Weights of a small mixture-of-experts language model, trained from scratch on English Wikipedia: 224 GELU neurons an expert.
Below are experts of layer 2 (counted from 0) of a mixture-of-experts language model. Rows are named router (the router's row for the expert) and show model dimensions 192-255. Each number is 500 + 25 x the weight over its row's rms, rounded and kept within 0 to 999. Numbers have three digits each.
After each expert's rows: a language model's description of what the expert responds to. This comes from a sample of Wikipedia text that the model never trained on.

# expert 25
router:505498501522456515547480486503521452470455499532548473494449475458479485466534530525548497482458429493522497520539450496468537509525451517502525466532487486494457522457514497477477523517497484
Names and table cells

# expert 27
router:500495469462458504487517503491474495533482466460484504519497510540518522532521513524506466455514487491490482512476495500492489515497530497527534470492526497491479503516510496473500492524538488
Numbers, measures, geography

# expert 6
router:465471507509479475517510475516486507538469464475489508497565457515458513547522480517492473518511461499541518467533474494496542524499501508505507506510475484527524531545486496474477496505490495
Structural punctuation markers

# expert 8
router:476489517473493516495479537497442525493528494458482496527540513546529483471462474518484525507515512506494540521493524502491495478514504526501524505497504529549518539531476487503527491453490504
Sentence-opening function words

# expert 29
router:514519521476504506517514503545520493521512541519483505526526498491498523509506495543502512541525544526497522456468486541550464500485510469490487492494472520474484481524453498523536483448528490
Compound place-name parts

# expert 10
router:444504523486507477493462503514460525532504497474506472524491487497449538470500483491488478468481486491496506512488510487472510515494512521490465521514533505487524551498545480489512487513482547
Prepositions after verbs

# expert 0
router:529539482491496501437496483521466508513514500501478526539481469523519534496434458483486450524511505518506497492478498448493488487538522491532511505518542481479515527486462498480512491476517488
Function words, quantifiers

# expert 15
router:508543508509493515535495494520500501481496477499508501460488468454485515511471511537486522509476466514471515497514468563461521569543497501495507493507494476438519548535500485500521499488479514
Table cells, past verbs

# expert 24
router:517494488534458518488456491486497456480459513513500513492473478452470504457512484534506508526507457466484510493552513521499539490498533506496532432524451482458476541498472520493510499499478534
Chart and result tables

# expert 12
router:548485519516505517475552504467530503488431530522497499472539506495559456518488523484527517496511497510491515506498464508553494494498488479487496475452491529482492470500488530504505523493492480
Word-final suffix pieces

# expert 18
router:541531493478524507472526449499507487447487522545484542513525531491490495511473516460518512491563535506488511524526524477511475499535527484493504516445484488492477516464463511508500500440493464
Word-ending pieces in names

# expert 17
router:549484458504530503509543505538529498509515492485478495500535474451515469538510522471493506440490546539541463521519496504528528492503478496524545527485528480512518494510531523499492518507500510
Word-final foreign endings

# expert 11
router:474516493486487534525494518490483489457525516445522492503493540554537489457499504477495467494471530494455538519467511484492476521486527467513486493501513469518503519540520472514516540494516508
Quantifiers and numerals

# expert 28
router:495547459498497529512493519493469460475472491516525494567436517492520546516494474493485511463481538482501508545512522476469501474498500502512521476505561502538532501498495499488522489483518542
Articles and word endings

# expert 1
router:536497510461523508509514527510537481471500521497517462523477556502493489512519498487519522531472499499478472493491521516495518500475476454500492450511531561534531458534528530516486467479511523
Mid-word pieces, common words

# expert 5
router:491503474474530498483481496515495486520504486481504462501490538531474531459486485510488479471485509517493473467531473478476471543546505519529503484534503513476459489508509476489503526461558451
Verb particles, prepositions

# expert 9
router:457527469497532499475497489494471500532507461456449499506540503484503495494532531496496474525479482502559509487513455475503500476485531525491500513502502482525459508513530513495518524550498447
Infobox and list labels

# expert 20
router:504484537480506520523517490479554511514475528526484505509490501475524483492461510530524523583490490494478512435493508476547498455511492538473463525487469500505482469502458526522487485500507491
Mid-word scientific pieces

# expert 19
router:507500492481522473469451501513465548555521546498472468505487478485460527504464471481494506496509515547478476493497507514482525490549493505495512530516526488483501558435501497446539501474506493
Spatial and relational prepositions

# expert 13
router:518491553482510503507492528525505481530523484481526504478516473537515509537522540520481509529503516531508513464505454482530528501466480495501471499527502468523503474518496487560496517479527514
Proper nouns and punctuation

# expert 22
router:532472475519481453497519465511457505496548472520499516519469499506543486528517528475504513467515532517538472506501482512525469513514519474536512477471506513545528474496463525490483505488477484
Name-ending suffixes

# expert 23
router:514513465539488503503485518487544456485480519527514502469476522462449462482518531499536521500476465449513496512534483492482543496497498496474499508521478509455456516476513520467516523501475471
Table headers and cells

# expert 31
router:503522501495478503486489494506479526499501529525537517471464530516485494488509508498514472518505504464529482487431512508526495525483499473468506467500538501498517507530494481489482468521506444
American sports and places

# expert 30
router:483465522516468466493483530496537528451527499495488501484470449510521476515503521485491419467498500532520486521504481522491476464501489496571533525519531469506507452478514516546477522510463533
Noun endings, common nouns

# expert 7
router:493497520510530527525520477546546467491420527527505491464519526504476520476540531484528520492497472501472535469497519522503445521502473506457461537459471561524516506531489497508466445465494499
Name-start fragments

# expert 21
router:486470539528515508539516528474516502489406524497562483480535492504511495468488479481501532531519498502449503495514450518469503497486476509461464517536465491493493480479498485507483505523514532
Word stems after articles

# expert 3
router:524548463489517541492556480510507506521485510547537527506510468458484479480509490536511563483491504494497549487516524497497510474465502518474493492462485527487490543509475523486505486492477467
Mid-word fragments

# expert 16
router:531496485526507516473516479482486514521530507532468522495497517497520484497476491469503504473506535529497483495444495485506471489527476463517539488465462499496483480489490508501514535459482483
Word-final pieces